From a checkpoint of a small mixture-of-experts model trained on Wikipedia.
Size: 8 layers, width 160.
Experts: 32 experts in each of 5 layers, 128 Mish neurons an expert, 1 pick a token, a sigmoid router, a shared expert of 256 neurons.
Training: 626M tokens, 4773 steps.
Below are experts of layer 5 (counted from 0) of a mixture-of-experts language model. Rows are named router (the router's row for the expert), up (a neuron's input weights, with its number) and show model dimensions 0-159. Each number is 128 + 32 x the weight over its row's rms, rounded and kept within 0 to 255. Numbers have three digits each.
After each expert's rows: a language model's description of what the expert responds to; "gets" lists some tokens that make up at least twice as much of what it gets as of all text. This comes from a sample of Wikipedia text that the model never trained on. Tokens count by the router's weight.

# expert 0
router:136125158106097166122109160160106170106193163129106170117070109106161135076094115177113074133107111127201088139118183116136118165113177078118144136134086084159122152104167070094134115165109077108093069149143119187127108207144130143091180118120160088161041133149150141118146129143143121116139158128130199131095141109100166136108073177138214130117187119091133065146103111164146124152149114113087122135098088139084114073119144136179144100151198120125099133117119151104064153131148113
up0:109165160187150108155108109149120111092132087153146165136183079123155112091102128139138147206053081117128152135140130113123138175129163113139130081133110118068119140152151122118085136138075105043155179087143085135089127144177116094092130114171109122141111157140093129138157143148039151121125127106124106137184129123135136111153121156149149141077111131100132131105170114155140043162050161108126208154158123161079148091118205034167093142127148118103147099148194111120130099086119116
up1:113109080135115172129162136195098134108124211135109174130158117125155153129057137135141071115140142111095116160155195086090117164143177119111195149093071149122117111064130097066098145122087072074145095124134112133162085173120140154173143084077172115129131095135116177140103148122149126130133087085126137126113112063125190173133138159092172103117121155086113097091073137156148104142104155102158101134087135179079167101109150103164127130070173159184123123062117133124120180174164109
up2:142180042121115135104191160131137089154155111158127112154137124184138142152109152086154081126127140160149122125135139182126149095091119109132167077096115153139132158076149153137070092158101103165141130039099137115143098129119073146110181119129177127139070129112150086087168091141172182087103130111165121161168108050125095143172086117149152115080099151158099108147106120167088104210100108122136118188158161147096143090091143047068120099092154156163125111112172112120105168172142107
up3:187110152103105126142096150105095136181139176140104100128102090137158113172152135118130069118113138132136175143102130156142132149159153121104170107161111093112148089134105074177175119147117080129117110125071129110141115204152124212111141158143173140166058113165131122108172124118170114125093163085117113104119121074108155107119145122102146124059087114184116090126072125132119141151154073111127049153038180170101102138125098123106110144174109131213124109157156124160073150118225141
up4:192103135141145175079105088131128081127121091109143135144186182148160127121128137147151140144145128106125155128089122082100059140145176114090088075141130123142132089186106076087164179149111147197137141207205129095108112119063156126171134138196137110145213103135139129077137087125126089137159121075112101124146136114154142090118128166204054132176130150137136170162106105131195126124119139185097153143093121129129098095145143102095136154074134068124172140112107153065126095133136125
It responds to: Digits in coordinates and lists
gets: "| ", "; ", ": ", "-", "(", ":"

# expert 2
router:131141144126126126054083150130124175068120109129097147144078145176154161121147131113127090175071131119086129097115179127121176033081159107175120093121117173079075147110132091133161161148090123138128099121196125138121098168142149138120149143137128170127104168136149166077199168147084055157087123108106150142158142083094149201134109158167120151117114101117104088144144134192163069151121129142141106157137169158069113152092140130161121099165174041176135168131134109151079140124153150
up0:129091106112127092097160154108110125089156151114109167113113108203124143096130146085088102154086122112119098211170158171114120071085149101152130129101115156089036123171103094128100120133088153132144158125156088119159081164110100136170166132121200135095095115086137125141134146217165086123171132171079183143156119138139131122118131182115158200087135138153102101187150162148124107134091165095173118121118168132094170111107151140076080135161117137156128199128132087110078182126193141
up1:157137112135135155128120157169120162144167098154118187174087097108116155124074151108141081093141101188149090171165114156124115100112157149178080131159117175145099136110144116140172138132127169119174116122062129096183111154140131154113120107094120062137112158153125105153175188089126141214140146152153131136057157181172140132047153140065136158094120146136097141187156142145115094114151104134044142147160151141103151099150193127165053159067108121107082138137148119112093174097075138
up2:096175124119166163167095152164087085149094077137110149147110103131153158131165136150192098132173083104096115066073137092126119151143171088123099071093112122181145071102119193178155091096080108108112096169098154105190129167126118124139174121161133103124099136063128185133124138096129164170121141094129110156108174147170072144171127150131104108203161119076117126085138115183145155135131073087085119182118147080129126122094142134095118090037123122154073144128143102141122117130063135
up3:095142169103144110108095131134107083139212189170106091094132141117125122087152083136108156154109180111128121160156168060093147090136156129141124101166101108127132112139149126076095119175109120121126126084205156076104122198174116164105085135138088060173098191072145135061203121156128143181122133152170161091150164126085152099105125111133123176122144152105061130114181123150165111157099098194069148172112150106115148134128162124134176111103154114176101114139118173130168145174120133
up4:143091117067117099151090177142150114123133122147127189135080116107137129101098108124112089174062077103136092108144143162103120135105118142107149116169101157163081170142113140090134088131131102140152069087148141145159126143138119159113221096140121137158128090095138123058181103147067166112120167057102053124132144096117066196120135119157167107154098137151157097117068120152136072146093120139149142183149158194143117138103103171149062112187086134091119112102103096114058096075127136
It responds to: Name and title starts
gets: "B", "O", "U", "E", "A", "1"

# expert 25
router:129083118055107130202155151135122151147147092139109179141126136150153147094095133123129093076134123151121143116131163130158180147096174018114123121153120118128088149161153070086095081160097110103112117160128143115140115126079153132104144146107128135120095160099123042098129110164143188113093108073152146150136070091092146161137121121156110228073075133123122131123084130155171033159148147114116149133141153154117136098096169162116092143159088109108081179058108112111167115089121086
up0:127137127138120155187179136136101145142171131071111096116117146152120113089081168102121101098069097082128145143142172143119090197106135099122104156173080161129127164178202145138102130111109100108076168143125123167166128114136150103130126121150172099131098119157170184158144176160162181137105114146165183182071131126188184134080110152121133181080146168127107113081114111181155089173068158153085156143196170068151171115096142167142129118106121115141186141153174110084146097082105116
up1:132188127156154158088151112136095102105114147130132128157191121107154050136160120124161127095100112081131175114148117117121126159103151118127144161121172117113088125155185155131117078104114114057167125087139116098159142097139128109068191143104174145090110109149099135063162171151102178076109181144110126154158110047047113078141163117084091138103193146135160141096136089156174138219133120100090146157091112137134126123100151170145122165123109062138097166105123140139089140110124038
up2:151077121117128105127122146118132143157058104066100184121103161105147116142082114121175110132105103120107104147139132154136119131081141070088119097170072151123157144134186097128093176121096091113155105106062150152110081103107145105113088114141112190078111064200131069133122140123088158133100106108108150141139145097098144112146138092105072093114109105076102080155092104175106109195150124050161170136112074173079151139127115109100128089115157130154192199080078105095166117187116114
up3:123106115108123102088143132123131147028112141145118191136143167131135163073133153160155081129086189120102147153152172180132110106111115123122174128108135131099082167167167142161071107168083114079124176019160152143094127107148094122126194175094130153160093138150124148105137165196130099113124128103075155101100092064144083161099122166128123088081130183116120063163149105165108106136075117082147117159089218127148114155082114150148105123114149131154131145132125113077153118142105097
up4:136116154161076112110163131140103094162096153106101130213145193161134087120104157153079041144128092081104129127154143146135084121090085118133083156117062112111147170151134092124088175123086114139154144105118155101150097116086114104099155156043129167100104122081138136118173089095161134123158093141096162150160157047138101171114187145116121153129161153155120155201184100146117146113128151152132086086105121107132143124074160126133149119163082116138189197096072065104130165147114104
It responds to: Mid-word fragments
gets: "as", "a", "un", "am", "x", "ar"

# expert 12
router:204123182093165131135056115177067106188139121164138132104127111105153135108131175102119102137154128099133044116150165152113113141097192107092119121113123123121131100137164128074108104178121097154170176180133089160092100132112126158152083121163087105125072137171194155097133139149135120078175108120160189086133114088127171098145141176118200184106116168101137150119125096180141134175111177138088179151068188142091171114116139164173087104187142158128146126159138133109156162144126121
up6:118120145148169140196097103113158157082118095126107078117128159146147162142127138129184155180151084114124082105130096142114134158096107063143100128124103107117147087162155202094118180136118080126104079151096152128147111104180110153097079148102094136131090135103120103051150113085105201145156112116169146154175184070175083142144119178084170161183129135088131135181151137185184115114156129147209116178117171143117088168128115078104146127171115126115131158144175105113138102186135074
up7:135130148126118133163126136116121111088100144155088082120150147116117112176175186101107142116113221160116109106121124160121147191109127111120124078153083184123124098100132138156100124117117108101113069113156122061065107126107081171146113100159168090135215097065132104092121106177133098115130166149145152105120131137096112074156082160187188199129128121090133127149145150113108096166085102074168098184175111134132138193127128139157092118141084126124186105147178119137153169054102062
up8:130105117107151162118124130129086105138102100128149175130093108102131175107129154073144127081114138079108071171178145061145067122167170093091097104165120094196116164121120054112119071140089077087134143102108177106118134133110125158131120164126103046107133114112122106090128058192195182095115105147119119104112103099156161158134170104151149196166100196046114152174136106131141098133156133114172109142107178135139117153115162094153099121121111145119126129138175133040165155099142147
up9:132110174105104122098125172118074049164106124150129151137161099168141175156061140148090163133129107128195103168130104140116146094150075087089145132156124155097116093119094151074154134166102085098132160110084101061150096100151146086168131144168144165149055155140098167094158123097151143072093099166179173154157146121098133113092154134086162087118114131121117096137188143175158100214174130111113138128202088085151176096144194155122161178115103137105134140133155114162142147162101100
up10:228079109155144139109133149127115112115113078123098107156085148092155137114150128152179150133163100132064096188111123082103096103084136175097156163145188153152109148074138089144153132119127153098083168101120140158116091128138121164164148125165156110110165139131212082122108178088085199146144146114129127103120124198097111106098091122070069166144136167034146081155120099116105165097159125148110112109077072093138127108148130135091123090103100157169078121096102065106113130107092143
It responds to: Asian and Arabic names
gets: "K", "Sh", "Y", "i", "u", "H"

# expert 10
router:168139145144172145123060141120046134094184181128097151197105116154202185082134175147127099101151104123113116146176162122173140134118121151100122098119110116155185144120151123076096143127099112134115160175098143142042090126112146157069121081186162125154122109104159088124175111162105109113138151158119146143164139095152122115120166132098172126076129123094144116111110123161123137151131074166180082108166153070122201105017181105121141145149126066131130116105119083145118157116099107
up0:177113128131113097110133160066149184136097138147035140109091156131231122179168165141120128159133092046120081144134127141186141135154139112083180135086111091151160118099169136138089138166137133118099166147160133102135169141107103136096114202126107137148166166189180114152194148168126080092097090087132163141111134145150090116090127158082139085115150144077106081144137110120137129145192113105156120114167103137096202165068132180109166112102174144127165124149128126142145167106102139
up1:137167112133126139109138123168166161144116028094133201155135161131155133036093103134121158110134125215162107127100148161147113062083121166121080113135104124149062126119138127110114069141115110135116172100124156144114121160126153121142129076035149097154153151184148103074100128084161075104100191160126179145148090150136099136118113152142161117095150163169102125142136122173132133127113157147111162174151149161173118102169120070162103076161051130129122109180116106149063137164107130
up2:143167079136130130118158155140146088123083178125100104179120121217191062069099143110115080068081099073112129067163171153125139117043129167106066151162124158114121118116125154144084100138126114143164177115125163095100136137107126170074130160142152115149119134117171102124131166115104134125086055151118114148075138162109142145101137118105190165112208127091091134096157093129151126164169166156161113132135129067119168106095080110144154142048157182145116144134170128123146148119094095
up3:134077122137149125151127160134074153123143161105173084103161112108133162106082179116156124122156096097126095094154084117091120090127135104099134157134054216125105112153106117132085103152115128135155124138072104162157086136149129194066127087127134189101119121174210162096154132135120146149137108149174218073120173174135143047115107111123146183162154136126145174138114121149121102150130087051136131137162136107152127084107089089170089116204076131158144149090183132107115134125090155
up4:100128137199110132165099140148124077161131120055195102078154078118114087163200113163076089169112097091035085054197162105137136115075110095145172084169090155132076156102126102106144123099118087128092170072124126166101086102175089135094146125111113143118081040121115165100097102167139160139130109087096158146151118111147113158130147145151104134119131108146127129111101171148150121105094155142164145142128135123153130142133163087138149077101079133125106129153106157085144050124139092
It responds to: Clause subject pronouns
gets: "he ", "He ", "which ", "It ", "who ", "it "

# expert 31
router:132104122108150136143157156170136163126136198140114144145149136075155105127134126152153113189114174145140112112178173159152122118132163183055154139128150142076130158098106109135102153189114105122168181164161170087129095161140061179130094099162125061147110169111133080076151120145133116153118154062180090166146099101107122052130069161202119144096109123130118113168157121167194107123128115194097104128141100132107165083103119086157139136141138021186098157139111137150103109119108109
up0:160060121078078105177140121125092134152130152085133122107084110142158151092123146118129128137194161116100101143162143162137169146136106149121137072111129120154099115106078109106176096154103128116123191126112109071201106104150114225094071086157082118138127174155155074082150162119113124158099111103118208164186106090114091126151137148163105177093131143099066096159128175122172152161090142123132168111145137136136181084087195154094129127102137074197110126093136092169131095143104125
up1:129147189072183146124124135135095111155135193159128101158117130069124101118148139143169103141069122104112128093206147140115159114167079174130120112168139127112131157122094084133163165079146094108129147064204115157113142106161147153112108118141167165153097104124146099117167132117137135083136143120138135126107131035135231106096142062176076136084133165194100159161149133119121104123136139134130115076071121153079096154084175132101114107185152059186118162153148103095121103105167124
up2:119156170193114152194147166142113081118115123148131152144115178122154153119187112157145165123086179132120114083169150138205220125132124142133161142193145102126094130112132142176093150181134140160131097152091097176144099130126110179102128055119134146144124088116159107178170152196198069122123126105127084139143143082096101117116132112190169136084146212136102116093095155118130106159110122076184103160105169131075172099098164119112118096160117152152119156149183103147120113180130130
up3:139132160079152143073090118101134084111147068095117180096075164077144177137185145126085117124153102113146068101116154120133184151148145129128180132156115127126142150153129105105090183153121157084126195178130102135154114129130121130093143122155176102120149078189112146178198123152114123144067073109155123132116117124143095118103080221161135110121091137132080086079100095166133128093175139132141131132073074091104128135127135100192159179141091098153149108107131115057047119144127083
up4:125153167143156135155127126148160148125133111139119106126121175156169065155125114155105153156135186106106132113109153106177112131121144120158085158100154123093107109119128081081106104117083110125126118087202160079108136148158034212110154053113156179153118148140112184168146126182141112064135108089131139074137181092147187104147144141107123150136107095118095139164115152142125107155160164103169119044055210146126157099124139119160105137161167101157096127071152146133086096168191099
It responds to: Astronomy list tables
gets: "| ", "an", "on", "ot", "and", "az"